Experts of a small language model: 472M tokens.
Below are experts of layer 11 (counted from 0) of a mixture-of-experts language model. Rows are named router (the router's row for the expert), up (a neuron's input weights, with its number) and show model dimensions 0-191. Each number is 128 + 24 x the weight over its row's rms, rounded and kept within 0 to 255.
After each expert's rows: "comes after" lists some tokens at least twice as common just before its tokens as in all text. This comes from a sample of Wikipedia text that the model never trained on. Tokens count by the router's weight.

# expert 85
router [131 169 131  99  95 122 144 126 107 150 123 153 160 121 111 135 131 145  91 102 125 142  94 116 150 123 137  98 135 134 133  97 185 140 119  83  73 169 107 140 107 128 108 117 114 146 102 109 120 103 150 105  95 123  95 131 137 150 154  96  91 113 181  94 160 139 123 141 129  94 112 116 176 109 150 143 139 102 113 130 122  92 122 171  98 104 121 115 123 144 134 137 114 155 102 127 181  87 123 145 120 110 136 137 108 146 123  97  56 110  96  99 120 137 106 139  95 124 156 139 138 142 158 131 137 159 161 100 116 143 100 121 132 132 120 161  92 162 179  85 201 144 145 118 133 119  97 145 149 110 146 137 136 114 150 153 130  91 118 178 118 152 148 106 144 114 152 122 107 145 145 118 117 128 128 137 136 164 101 131 117 124 133 129 103 184 103 147 147  82 122 122]
up0 [135 153 130 137  97 107 147 137 140 118  91 122 119 160  89 143  98 105 119  95 144 146 148 116 107 131 136 103 138 165 162 129 166 139 125 103  95 142 104 140 105 123 155 115 148 106  94  98 131 101 124 163 182 120 131 126 115 143 138 123 131  94 114 139 108 149 122 122 106 132 181  97 113 111 131 150 139  92 147 135 138 141 139 166 118 102  97 117 176 174 130 136 184 172 114 127 148 145  63 153 113 130 163 117 159 130 132  66 162 123 124 142 126 129 124 114 110 112 168 121 140 137 127 152 143  57 121 152 116 105 121 140 117 133 154 151 103 125  87 131 145 147 139 134 111 137 161  97 176 129 133 127 122  84 127 165 138 144 153 129 169 147 149  93 139 121 154 145 146 191 116 115 100 124 151 116 128  95 161 148 173 130 128 146 116 191 122 150 129  95 151 137]
comes after: " O", "o", "re", " B", "ri", " Li"

# expert 126
router [132 103 104 126 108 153 140 146 137 136 125 122  78 121 119 114 137 139 108 140 104 144 109 101 138  82 124 169 133 109 122 152 123 125 104 133 136 151 154 107 155 166 158 139 150 133  77 139 110 109  99  98 119  71 132 120 135 113 111 126 154  84 151  91  99 146 101 134 125 147 105 134 141 125 163  79 145 181 163 111 150 181 121 114 122 128 127 122 108 140  81 124 197 130 168 144 119 100 145  98 118 127  78 102 113 142 133 107 141 175 138 172 138 115 138 119  95 119 140 148 127 152 134  86  99 138 113 136  93 169 153 138 124  78  93 138 148 120 135 125 122  86 138 102 141 111 130 126 109 171 162  95 173 114 119 101 147 101 122  92  92 110 143 135 127 128 137 177 113 134  94 111 128 136 108 124 148 141 165 124 103 112 125 126  84 123 151 169 160 141 105 102]
up0 [ 90  97 131 135 106 125  87 175 141  99 124 129 125 135 141 151 158 193 161 120 156 166 151 112 137 114 118 107 162 114 153 129 170 162 148  98 113 121 126 103 112 152 142 109 127 132 137 157 102 133 121  68 119 157 128 104 148 129 110 116 138 125 121  99 120 128 121 156 101 126 165 117 149 140 151 148 102 105 149 135  64 145 138 114 113 129 142 117 107 127 132 115 117  92 113 110 188 167 132 127 115 152 111 192  97 107  81 108 120 138  88 109 124  92 141 135 107  82 138 123 132 123 107 124 154 132 126 114 183 136 136 162 131 120 157 111 146 157 109 121 135 125 107 159 143 102 137 176  94 132 120 115 114 139 117 113 127 135 111 137  72 143 103 141  53 133 121 159 148 100 169  99 106 162 110 140 117  83 168 146 153 138 142 168 126 119 118 148 111 124 116 130]
comes after: " |", ".", "\n", ")", "==", "==="

# expert 52
router [139 162  80 112 158 100 138 156 135 157  97 154  77 124 130 138 103 128 150 129 108 128 164 119 149 173 107 134 151 158 121 178 131 177  99 128 148 113 121 118  74 110 164 117 157 134 123 136 145 140 119 114 163 170 159 145 153 114 157 153 135  77 126 121 129 127 128 166 156 112 117 173 169 157 179 158 155 147 131 158 108 116 136  82 161 119 125 104 141 109 135 116 117 133 130 131  93 148 124  80 157 103 149 115 171 115 134  94 121 103 125 153 117 125 114 109 128 124 137 126 107 106  88 139 141 132 152 128 144 166 123 160 167  79 101 147 153 105 163 147 143 133 139  62  98 104 164 106 107  86 108 168 145 133  89 108 146 159 107 128 113 136 146 145 146 147 136 133 129 113 112 128 112 102 118 182 142 158 126 134 123 114 112 116 146 124 116  87 136 120 125 117]
up0 [132 129 128 136 135 113 122 111 124 108  94 176 119 117 108 134 150 151  89 176 140 139 124 131 107 118 128 116 139 134 124 114 178 140 188 107  95 121 133 146 127 143 137 140  77 136 126 114 158  57  83 137  59 137  94 142 163 132  83 123  88 144 113 121 138 108 131 138  97 148 120 131 137 111 100 139 182 125 109 114 130 149 104 122 132 165 115 119 129 123 108 117  87  97  94 148 128 110  84 122 141 130  98 108 175 122 124 144 134 144  99 130  89 156 126 153 116  64 144 122 153  88  94 158 132 135 164 104 163 147 165 111 150  87 145 135 134 118 168 116 137 150 142 121 115 153 112  88 126 125 142 128 156 147 149 158 132 116 125  89 147  90  91 127 134  89 160  91 137 113 125 152 134 152 126 129 135  89 132 141 140  99 119 132  83 123 109 109 132 136 116 180]
comes after: " |", ";", ":", " (", "|", ","

# expert 89
router [106 144 122 111 124 115 146 143  91  82  99 125 128  84 111 126  97 123 139 144 161 113 156 138 120 177 141 135 178 103 116 113 109 160 126 129 123  72 118 116 138 128 111 128 122 127 117 127 132 113 156  78 134 119 106 118 136 141 164 127  90 149 113 122 121 132 154 197 128 121 111 132 123 166 126  66  78 130 115 171 153 152 111 102 126 139  86 102 155 114 170 100 154 113 108 132  83 152  81 107 112 120 157 125  95 158 123 146  99  82 156 133  91 105 128 107 111 139 108 150 163 147  99 143 120 138 104  77 159 147 127  98 108  96 176 116 143 146 148 132 121 155 123 125 131 158 124 119  92 121 154 112 130 114 156  86 118  95 163  98 112 139 164 165 133 124 154 148 116 129 140 139 151 117 167 128 155 103 119 139 124 154 124  91 140 131 105 179 129 158 118 113]
up0 [140 130 128 113 127  92 119 108 123 110 136 156 106 126 143 115 165 157 189 126 123 139 143  89 126 146 110 125 136 123 114 108 128 134 126 130 115 157 127  70 148 160 107 152 149 146 133 131 129  66 156 120 108 163 106 124 102 143 122 165 145 135 104  94 131 184 117 159 130 126 141 125 113 134 108 172 139 111 167 106 174  93  94 136 181 125 163 145 101 122 134 127 126 136 123  84 131 132 141 135 133 101 149 133 142 159 149  97 151 134 120 132 110 121 123 154 124 100 130 167  92  91 124 141 199 107  99 136 112 125 181 152 159  99 134 159 122 150  73 115 130 129 105 137 153 123 112 116 152 163 108 129 122 127 150 103 131 127 130 150 145 129 105  61 118 151 155 140 131 109 129 174 153 115 124 123 116  75 110 128 144 179 141 103 113 169 129 154 128 142  68  96]
comes after: " V", "-", ",", " a", ":", "."

# expert 35
router [122 137  83 147 131 168 129  74 111  94  99 164 139  90 109 122 132  89 116 144 107 160 119 125 143 110 134  94  66 100 155  96 141 111 150 143 139 122 147 130 119 116 120 130 165 155 100 110 151 125 145 133 150 112 118 116 122 174 171 100 125 119 166 125  95 144 160 158 165 109  94 100 112 140 146 150  73 144 130 134 152  86 109 110 105  95 170 132 119 123 154 138 160 203  99 122 117 129 112 109 126 157 122 127 106 133 130 148 127 121 129  81 175 163 177 141  85 122 106 145 113 134 124 136 145 150 152 112 102  96 143 115 119 134 104 133 134 146 139 103 144 136 131 127 113  96 123 158 135 150 134 143 101 150 173 125 102 185 127 169 124 160 136 118 162 165 137 120 145  74 130 141 115 124 123  82 171 124 130 157 151 123 151 141 117 136 159 135 137 147 111 115]
up0 [154 116 139 140 129 125 181 113 107 131  91 141 153 118 143 140 144 155 121 103 122 128 131 112 139 127 135 131 105  98  86 137 142 119 107 145 114 142 163 110 129 128 110 128 135 104 136 121 152 131 160 118 106 146 146 141 133  96 140 134 126 154 146  90 167 128 100 141 144 164 148  92 148 132 160 100 136 171 184 168 165  84 135 143 144 118  92  88 182  93 115 175 133 172 163 131 137 123 126 118 133 159 130 143  67  85 179 126 122 149 122 140 100 102 106 125 118 134 113 122 131  80 139 121 175 143  90 113 140 116 133 131 167 140 112 118 110 134 206 103 101 119 168 140  93 154 109 122 153  85 121 122 139 130 136  97 133 106 120 122 170 157 107 112 143 142 113 130 101 155 156 143 120 134 167 144 147 115 101 130 104 133 139 171 126 165 166 155  78 119 120 139]
comes after: " Pa", " Ca", " ca", " Ar", " La", " An"

# expert 104
router [133 143 175  86 132 115 126 153  82  89 136  94 157 166 129 104  97 122 148 130 116 139  78 111 140 130 120 152 146 120  96 138 114 129 167 111 136 173 160 108 133 104 113  96 137 115 131 120 124 129 108  81 161 131 149 164 112 148 100 158 142 126 107 132 107 128  94  79 116 106 160 128 116 131 106 135 115 154 151 128  74 164 161 151 115 112 146 135 165 138 116 167 114 126 178 112 114 172 158 145 149 148 164 116 113 128 147 137 160 135 161 111 143 146 174 108 172 171 166 114 149 166  99 163 163  93 110 132 104 139 141 157 158 144 145  87 116 124 134  98 111 104 161 161 105 163 131 158 128 152 113 120 132 126 147 102 136 148 154 126 122 170 130 125 102 146 130  97 143  99  95 158 128 137 142 209 122 102 122 125 140 135 106 132 118 147 145 130 147 129 132 117]
up0 [139 120 149 111 119 136 147 105  80 127 186 127 131 153 117 109 157  62 104 106 107 124 195 167  89 128 137 114 139 178  99 141 153  90 158 135 155 148 108 137  83 122 135 153 126 133 148  88  89 119 109 148  86 113 138  85 118 112 110 142 136 130 179 108 102 119 112  99 156 128  90 115 115 146 122 109 110 125  66 121 143 117 133 154 103 116 127 116  94 113 130 118 126 140 113 142 158 120 142 154 124 128 105 140 123  96 131 122 142 174 147 122 138 103 111 137 102 190 115  96 116 119 105 187 133 131 116  88 141 146 151  88 102 135 135 122 113 133 106 151 105 142 155 148 102 150 137 103 137 176 167 161  73 126 124 123 112 121 115 137 106 121 118 144 139 125 118 146 129 165 152 153 113 125 133 126 137 120 102 106 134 123 124 155 166 111 135 165 167 152 167  97]
comes after: " of", ".", " at", " in", " for", " to"

# expert 101
router [175 124 120 117 124 179 149 152 131 160 124 140  77 126 106 150 115  92  89 106 142 122 101 119 154 117 129 120 127 139 128 121 149 144 161 145  86 108 137 122  92 110 131 171 148 146 120 131  91 169 148 113 148 185 138 111 125 153  93 104 110 135 110 106 132 135 147 109 101 114 122 116 155 117  88 158  99 138 125 150 115 149 123 124 107  96 122 128 109  79 141 130 105 130 123 112 149 116 114 119 121 148 129 161 189 129 100 169 137 111  96 129 165 126 129 146  88  98 180 118 163 106 168 159 115  88  95  99 105 175 122 173 151 109 154 108 162 125 136 160 116 109 137 126 160  58 131 137 129 125  90 115 100 117 100 109 161 128 109  99 156 124 125 103 155 101 125  89 141  98 157 133 121 138 175 103 130 152 104 110 127 124  97 131 137 109  96 156 144 153 108 127]
up0 [ 98 126 141 162 144 138 145 136 124  78 177 165  84 116 134 141 109 104 148 141 195 121 110 129 156  84 106 131 125 139 151 129 114 150 130  97  90 156 128 137 149 107 115 111 162 126 119 119  97 131 146  91 149 164  94 151 154 118  87 117 116 142 146 113 155 160 109 131 143  80 103 149 140  99 107  72 117 139 129 114 127 116 140  96 176 116 126 170 143 109 124 123 150 141 149  95 149 112 119 150 119 104 125 162 143 167 110 151 144 106  93 112 116 164 117  88 124  85 121 162  92 101 157 101 121 135 145  98 115 132 114  86 121 156 102 149 146 129 120 132 136 128 107 133 122 141 160 143 157 144 128 117 126  86 146 127 119 130 120  84 121 149 135 130  85 115 109 134 118 122 127  69 160  87 129 108 110 143 111  91 135 120  99 114  80 106 129  74  86  89 111 136]
comes after: "°", "′", " ", " P", " J", " De"

# expert 121
router [115 117 107 149 151 163 150 115 148 127 150  94 137 131 123 139 141 107 152 117 150  89 169 101 113 127 163 161 171  97 132 144 131 129 113  98 124 105 163 122 109  88 145 142 103 118  86  99 123 164 139 100 179 131  88 148 106  98 182  88  66 128 144 111 130 115 132 150  83 134 131 142 123 122 175 150 103 120 114 113 143 154 137 178 112  99 117  94 127 101 125 127 170 128 102 135 101 167 116 151 165 161 141 129 102 111 102 162  80 151 172 144 121 124 152 134  91 110 112 128 123  97 109 156 102 108 116 127 160 126 149 114 162 156 152 123  97 128 116 142 159 121 137  91 148 131 125 143 144 116 108 136 126 101 132 123 154 170 106 133 123 119 115  88 156 113 109 102 115 161 134 130 124 147 148  99 155 138 119  84 117 128 108 166 105 176 148  78 163 136 143 108]
up0 [106 129 110 174 133 128 135  93 112 166 110 142 119 146  99 115 151 113 142 107  99 142 129 179 139  95 157 135  89 151 128 103 131 118 135  92 142 173 144 154 130 125  80 139 112 108 134 116 111  99 143 130 132 158 143 153 126 127 132  99 140 105  88 162  87  68 158 158 137  86 116 132 176  81 128 157 115 142 144 106 123 149 147  96  98 103 123 126 129 128  92  73 114  57 113 131 130 124 155 152 170 123 145 133 162 130 150 134 140 143 101 131  93 111 107 134 138  98  94 160  86 142  89 160 129 109 137 131  81 132 147  96 127 137 129 121 149 123 122 131 112  56 116 109 170 168 106 122 119  98 154 122 139  64 121 140 120 144 119 148 138 147 118 123 138 105 112  99 117 139 155 129  92  85 130 150 139  96 112 103 144 139 146 103 124 118 135 101 117 134 129 133]
comes after: " re", " ", " c", " E", " Re", " an"

# expert 76
router [159  91 104 141  66 118 120 140 146 122 135 148  72 141 129 105 132 150 180 107 175 157 145 126 141 111 139 133 196 120 110 139 146  77 109  96 108 155 101 156 156 130 154 109 130 163 129 123 141 141 117 181 135 122 146 122 125  73 132 118 106 127 122 128 115 160 138  79 131 131 141 108 133  98 186 136 156 117 168 111 111 131 170 154 152 141 130 141 112 148 130 161 116 116 118 169  87 104 141 126 171 106 120  87  85  88 151 142 105 164 103 104 156 132  90 139 135 129 150 172  88 131 124 127 102 113 129 135 121 136 107 160 133 140  99 107 110 117 149 155 123 121 127 128 156  78 116 128 127 154 133 103 115 129 148 123 114 111 127 128 114 159 136 151 137 146 121 152 147 113  94 150  85 108 101 136 118 136  81  83 121 129 109 132  76 150 124 128 161 131  99 118]
up0 [142 142 106 178 169 124 142 111  65 115 142 141 144 114  90 109 112 145 137 126 129 143 124 147 143 143 170 156 127 102 130 144 106 156 122 111 106 141 109 160 123 114 164 131 127 114 162 111 166 152 153 142 137 133 147 112 134 111 191 168  87 137 169 123 128 173  82  83 139 137 162 111 161  79 153  87  64  90 144 104 122 112 147 132 120 135 103 128 153 150 118 112 109 141 151  91 127 119 112 117 116 136  84 145 177 139 117 136 104 102 122 120 108 124 112 135 121 116 148  92 119 152 124 151 112 123 187 112 145 148 125 104 140 136 120 157 128 106 112 111 125 142 119  97  80 111 124 121  95  89 139 111 116 105 125 131  67 121 111  95 152 171 127 126  99  96 146 115 114 117  81 128 110 139 128 114 166 134 129 155 139 115 168 127 109 101 129 121 104 125  73 109]
comes after: "\n", " 0", " 1", ")", " 2", "R"

# expert 39
router [161 102 119 113 183 150 169  96 174 139  97 126 119 121 108 119 160  95 139 127 108 146 142  97 120 157 112 137 112 135 145 142 110 160 167 135 127 123 131 141 137 124 134 118 147  92 151 161 171 134  52 140 143 122 169 130 104 132  76 138 101  74 114 180 130 135 117 139 127 133 138 122 130 125 142 128 144 116 116 126 124  94 117 100 120  91 112 126 120 107 151 178 165 128 115 144 129 118 146 142 129 102 134 103  97 130 123 143 130 105 137 133 175 133 173 165 147 108 150 167 133 151  94 135 144 134 103 143 172 148  97 105 165 118 127 121 127 137 141 156 113 130 121 101 113 137 128 188 163 128  76 146 110 157  87  84 143 108 148 129 111 134 117 188 157 117 148 105 139 126 181 114 120 129  93 134 123 149  94 155 128 126 115 110  99 145 166 104 118 156 119  85]
up0 [213 116 129 161 113 102 139 133 152 133 113 137 126 111 115 103 135 119 154  90 160 121 120 125  79 133 157 142 115 135 139 116 149 125 157 145  99 100 134 135 128 149 148 163 115 115 107  97 149 145 158 100 110 136 121 140 134 138 141 129 114  71 100 141 101 130 142 158 136 110 129 117 116 114 163 109 128 146 138  61 128  94 160 118 153  91 112 129 143 134 114 114 133 140 122 126 177 120 137 158  96 146 170 138 154 161 144 123 133 129 114 143  81 147 125 135 114 103 118 130 167 155 169 159 147 111 161 133 142 129 138 127 129 126 110 130 136 130 106 166 109 117 108 191 100 151 101 119 166 115 126 134 110  86 121 125 124 119 108 134 154 123 124 170 101 177  84  90 166 110 107 118 127  97 111  84 167  82 127 144  87 106 137  99 100 120  93 131 136 106  56 137]
comes after: " U", "\n", " \"", " (", "-", "A"

# expert 8
router [119 115 132 137 136 117 168 119 132 118 106  97 163 132  97 122 103 122 105 130  70 122  85 161 103 135 160 116 134  98  94 125 114 127 129 180 102 101  85 110 108 137 134 152 120 132 134 120 117  92 163 103 135 128 125 110  79 151 126 140 126 170 135 122 153 142 139 118 117  87  97 132 200 113  98 109 153 138 136 121 172 131 125  90 106 101 155 144 111  71 164 110 148 113 151 152  93 102 115 119 126 115 103 115 102 139 164 134 174 144 136 138  80 125 129 155 119  87 121 143 143 128 127 132 109 128 128 108 133 110 114 121  91 175 153  89  85 129 158  97 124 139 172 113 128 101 134 157 155 126 125  90 142  96 117 133 104 117 162 120 109 139 163 143 105 135 148 149 144 146 122 152 139 127 113 100 164 170 103 134  66 184 131 126 103 125 159 134 157 133 131 158]
up0 [ 92 109 153 116 138 118  82 133 160 111  95 112 144  95 127 131 176 113 118 149 154 136 126 143 126 157 158  86  95 145 128 126 146 186 146 167 149 139 142 162 153 123 103 147 136 108 131 144 142 100 135 129 121 117 142 119 139 111  98 180 181 149 145  92 159 148 102 121 128 164  89 137 140 111 120 113 130 125 140 150 148 106 136 152  97 175 122 143 207 123 143 135 113  85 109 145 129 128 160 134 153 140 139 146 155 118 147 131 125 164 153 134 142 143 116 144 111 105 140 109 145 159 148 154 103 125 136 144 138 109  77 130 145 131 112 129 138 102 163 105 119 144  90 121 114 148 138 138 128 144 136 125 147 132 193 159 134  99 163 184  65 144 169 146 139 112 143 159 132 164 135 136 118 126 129 154  65 138 135  98 154 137 152 115 142 127 160  89 126 118 154 160]
comes after: " ", " C", " c", " we", " We", " women"

# expert 123
router [151 115 135 148 118 105 153 123 104 129 112 128 134 146 143  96 113 116 134 101 145 144 139 149 159 136 130 141 168 150 112 103 142 122 135 126 104 123 149 139 148 109 127  69 104 135 159 168 118 153  93 134 162 111 152 174 136 117 107 170 135 122  76 154  95 123 122 122 109 142 150  97 104  92 139 156 150 129 171 132 115 159 170 120 127 104 172 159 137 184 121 140  97 119 155 151 144 148 147 154 147 101 157 100  92 111 160 102 186 191 128 118 142 182 120 124 148 164 165 131 166 165 117 171 108 165 163 144  89 145 137 149 107 144 107 107 127 147  96 130 110 135  94 151 120 127 119 139 132 106 110 133 152  96 131  99 150 112 149  80 127 118 114 135  84 152 122 133 143 118 131 169 152 107 140 135 107 136  97 114  63 113 131 141 103 110 120 117 140 113 105 123]
up0 [127 145  96 118 132 121 129 107  95 128  99 109  89 125 124 157 144 145 123  92  81 116 128 114 109  85 132 163  97 121 142 118 150  98 114  88 103 103 152 139 154 100 153 144 104 100 136 129  84 104 141  87 102 124 121 139 149 157 118 169 127  97  89 172 124 166  84  79  97 140 115 122 113 153 101  92 141 112 149 130  97 153 127  89 121 135 154 121 184 128 123  66 120 128 120 154 139 136 133 122 141 143 144 117 115 158 107 132 145 100  91 127 152 130 105 144  96 142 109 151 111 146 137  90 128 145 120 171  78 121 167 107 135 122  98 123 150 139 140 120 168 162 125 143 108 145 164 128 154 102 121  99 155 139 152  96 133 141 110 134 126 136  88 117 119 146 119 101 127 126 112 153 186 115 142 127 141 164 135 167 123 134 146 177  76 115 124  87 150  82 133 150]
comes after: " in", " of", "\n", " to", " on", " from"

# expert 18
router [ 84 139 147 114 157 150 133 149 116  98 141 115 109 113 138 138 103 159 109 124 111 137 107 148 140 130 107 104 126 108 123 105 101 161 182 131 144 166 102  90 114 100 180 165 107 124 127 109 147 126 157 114 132 162 174 153 141 141 153 159 144 152 157 125 116 114 150  98 140  75 170 149 154 118 161 176 119 102 122 126 119 154 194 100 157 119 130 137 168 124  77  84 112 133 126 160 139 125  85  85 160 131 105  96 162 121 118  81 136 100 105 131 110 127 118 126 110  84  99 115 134 121 147 126 123 130 160 170 122 150 120 150 145 148 161 144 149 109  94 153 121 112 111 112  93 115 126 116  97 155 115  87 140 117 121 109 121  85 154  83 127 132 128 106 155 144 102 135 130 129 156 110 146 152 119 152  89 161 163 150 105 149  98 141  92 144 103 120 127 123 123 126]
up0 [ 97 120 171 146 110 144 132 132 135  85 102 147 110 116 140 120 144 145  53 114 120 148 124  98 150 107  81 101 114 126 140  91 126 131 153 116  67 117  94 135 140 161 150 118 147 101 130 151 186  85 121 145 153 132 130 172 133 159 128 163  85 118 102 114 180 104 164 114  91 117 110 131 150 142 161 114 106 116  85 144 119 109 129 130  74  94 127 133 170 165 146 115 151 140 103 102 136 152 115 108 163 128 136 157  94  97 123 119  68 119  80 123 131  98 119 107 121 135 162 145 133 171 120 158 132 143 116 123 144 109 154 146 112 146 119 127 141 145 144 113 165 112  93 141 116 147  85 113 101 119 121 125 101 126 141 127 158 104 146 128 177 121 117 142 123 101 135 149 115 137 117  88 125 120 158 155 107 126 128 105 114 142 119  82 136 148 154  84 125 114 156 142]
comes after: " ", " 19", " |", "-", " 1", " 2"

# expert 107
router [141 110 118  82 132 138  95 107 139 168 144 118 102 101 116 114 143  75  97 161 124 123  65 133 149 130 109 135  78 135 137 157 112 169 128 172 131 113 153 120 127 127 131 124 126 130 122 104 161 162 141  97 116 120 127 145 134 111 111 112  54 123 121 102 121 106 129 118 118 128 164 140 170  97 122 140 110 115 143 132 105 106 116 109  93 139  89 116 115 135 133 125 125 140 129  83 105 108 108 126 100 114 129 150 148 104  72 128  83 134 165 109 126 132 151  99 109 111 134 161 128 141 144 111  95 170 108 144 129 132 147 176 152  96 110  67 104 132 162 104 135 168 141 180 133  99 144 149 127 141 117 150 117 123  77  87 151 147 117  96 129 126 157 147 152  93 143 123  95 119 134 121  88 160 140  93  98 107 121 136 114 113 137  86 116  87 120 149 111  86 150 102]
up0 [123 154  85 122 123 157 147  90 150 121 127 155  87 132 143 109 107 132 107 146 152 119 141 158 138 120 119 127 131 144 105 109 135 143 138  99 136 163 111 133 121 113 135 157 139 147 118 137 139 147  97 141 142 148 119 178 186 127  21 138 133 126 126 140 116 128  77 120 111 108 112 112 109 102 145 119 131  93 157 132 110 132  99 155 101 132  88 121 130 141 207 136 149 141 145 104 115 141 170 155 149 155 121 158 115  94 130 126 125 115 127 144 163 135 136 153 101 140 127  97 124 122 188 117 107 128 165 166 125 101 121 159 144  96 174 138 155  87 136 114 167 150 151 156 134 145 152 148  93 140  84 137 108 133 137 123 134 141 137 105 133 108 148 148 114 164 116 117 167 143 123 198 141 117 130 149 116  91 114 147 114 145 144  85 164 113 121 112 155 116 151 129]
comes after: " ", " H", " h", " Ho", " Mi", " An"

# expert 29
router [114 194 145 118 142 142 119 122 144 162  66 158 123 106 132 107 103 169 145 120 111 134 165 137 180 132 139 126 124 128 115 102 126 173 127  95 184 121 132 147 159 115 113 149  98 149  95 137 159 118 179 103 146 151 140 119 107 111 123 153 153 125 125 113 147 125  95 141 142 124 184  74 145 145 141  97 110 103 132 154  91 117 122 150 125 130 121 120  98 119  66 103 132 110 106 132 127 128 153  71 113  96 156 136 104 132 148 120 146  82 106 110 165  92 122 146 111 141 139  96 146  77  98 115 142 136 143 114 128 130 126 126 144 129 103 137  94 143 126 102 122 143 113 120 103 141 128 158  89 111 107 125 121 133 109 131 138 126 115 112 127 134 170 159  82 159 135 110  95 108 122 154 120 125 151 133 132 164 119 179 153 151 101 154  83 120 109 147 152 192 131 150]
up0 [ 88 124 169 113 142 107 125  89 146 132 132 105 117 156 153 150 108 143 147 109 163 166 148 120 125 140 113 108 116 174 102 148 147 174 142 170 126 154 117 112 148 115 101 180 143 170 118 108 118 113 144 163 117 154 122  68 142 128 141 110 113  74 113 141 136  95  79 156 127 113 129 154 119 135 177 116 137 109 175 115 136 149  97 169 154 154 111 167 130 133 129 147 138 158 135 107 149 104 122 140 121 129 117 100 116 118 133 149 101 161 143 181  92 112 123 143 112  76 105 161 116 121 146 108 129 108 114 167 138  83 104 127 151 132 140 121 120 147 141 114 109 116  70 138 118 121 139 110 121 174 133 126 132 156 130 148 138 105 154 132  91 106 161 135 143  89 130 122 100 127 132 155 119 111 186 156 127 152 145 138 105 180 117 129 139 107 156 130 179 136  86 153]
comes after: " |", "|", "\n", " Mo", " b", "bo"

# expert 125
router [112 135 177 135 112 118 104 123 115 155 162 118 142 119 101 138 128 107  76 116 144 140 109 154 161 119 140 116 100  89 113 113 123 110 140 133 156 159 120 127 145 152 155 139 119 132 180 131 109 111 118 137 166 104 152 133 163 139 109  94 145  79 163 151 124 118 124 171 127 164 144 142 180 145 123 144 146 125 116 147 147 136 118 108 134 129 134 150 119 139 123  72 108 172 145  69 135 101 121 129 113 119 138 130 165 125 103 108 141 150 101 127 121 133 110 177 147 119  60 153  98 126 144  82 157 144  93 123 140 137 139 136 186 107 125 146 122 145 114 126 142 101 122 141 162 135 100 101 144 136  80 137  73 140 149 126 153 148 152 151 168 147 138 159 111  93 122 131 112 138 134  94 161 103 127 103 117 162 118 100 153 128 150 129 177 113 112 115  71 160 112 178]
up0 [120 117 138 146  79  99 105 149 159 169  91 124 153 169 165 167  86 126 161 145 127 167 151 107 130 191 127 153 131 115 110 145 142 134 119 105 133 147  83 131 151 153 115  98 159 130 118  97 101 104 105 130 139 116 113 127 172 100 106 128 137 116 135 132 142 142 105 155 113 146 171 142  93 125 122  92 158 172 111  89  87 137  77 137 131 140 164  92 134 146 113 111 144 139 177 140  77 145 123 140 134 114 174  95 106 150 131 148 134 108 126 148 144 149 123  88 122 114 172 133 135 161 115 130 105 137 105 108 122 102 155 135 132 137  97 122 159 115 108  96 142 107 129 160 110 125 136 115 142 140 126 146 132 115 114 106 106 129 102 145 162 152 123 102 134  89 149 105 146 110 145 134 111 158 130 129 155 111 149 161 145 167 168 171  61 135  88 113 134  94  98 135]
comes after: " ", " st", " g", "ro", "g", "t"

# expert 0
router [ 97 117 113 142 104 112 118 102 108 138  90 114  78 124 176 101 147 145 174 147 153 113 126 143 163 103 136  94 143  98 160  99 129  86 132 127 158 124 140 139 127 111 106 112 162 110 143  97 111 107 113 122 158 154 131 109 142  98 128  99 141 129 119 131 120 144 170  79 119 121 118 137 117 124 106 102 133 156 102  80 109 109 125 116 153 177 185 153 170 137 136 104 110 144  92 164  99 170 119 114 102 125 109  81 127 163 130 128 182 167 155 119 120 193 125 133 115 127 162 178 108 125 119 124 142 126 109  97 116 131 105 103  95 165 114  86 112  99 153 148  98 131 131  94  92 117 124  99 115 143  93 142 162 110 132 152  83 145 152  89 131 133 159 111  85 159 113 139 121 108 112 124 122 124 120 122  75 150 121 130 147 126 124 114 123 147 119 153 132 126 157 123]
up0 [115 175 142 117 141 144 115 146 148 125 112 119 142 106 104 160 137  93 141 127 101 104 131 149 127 120 124 162 111 128  84  95 106 112  96 107  95 107 113 117 128 136 101 132 133 115 156 156 121 101 126 120 178 119 135 135 170 138 127 150 134 158  95 137  78 150 132 141 143 125 132 128 127 105 167 112 141 123  93 183 106 117 120 104 137  97  85  79 163 105  85 120 106 142 143 126 136 120 155 120 138  90 170 152 154 118 107 133 143 117 116 106 174 121 117 197 131 153 160 149 138 131 136 123 113  81 134 117 126 133 128  97 102 130  91  98 154 116 177 170  97  83 132 127 130 129 160 133 148 146 158 127 112 101 152 107 126  97 125  92 131  80  64  92 140 136 108 127  94 157 115 149 166 127 157 172 166 139 134 152 105 109 141  96 152 109 114 108 137 133 159 150]
comes after: "s", "\"", "er", "es", "ing", ")"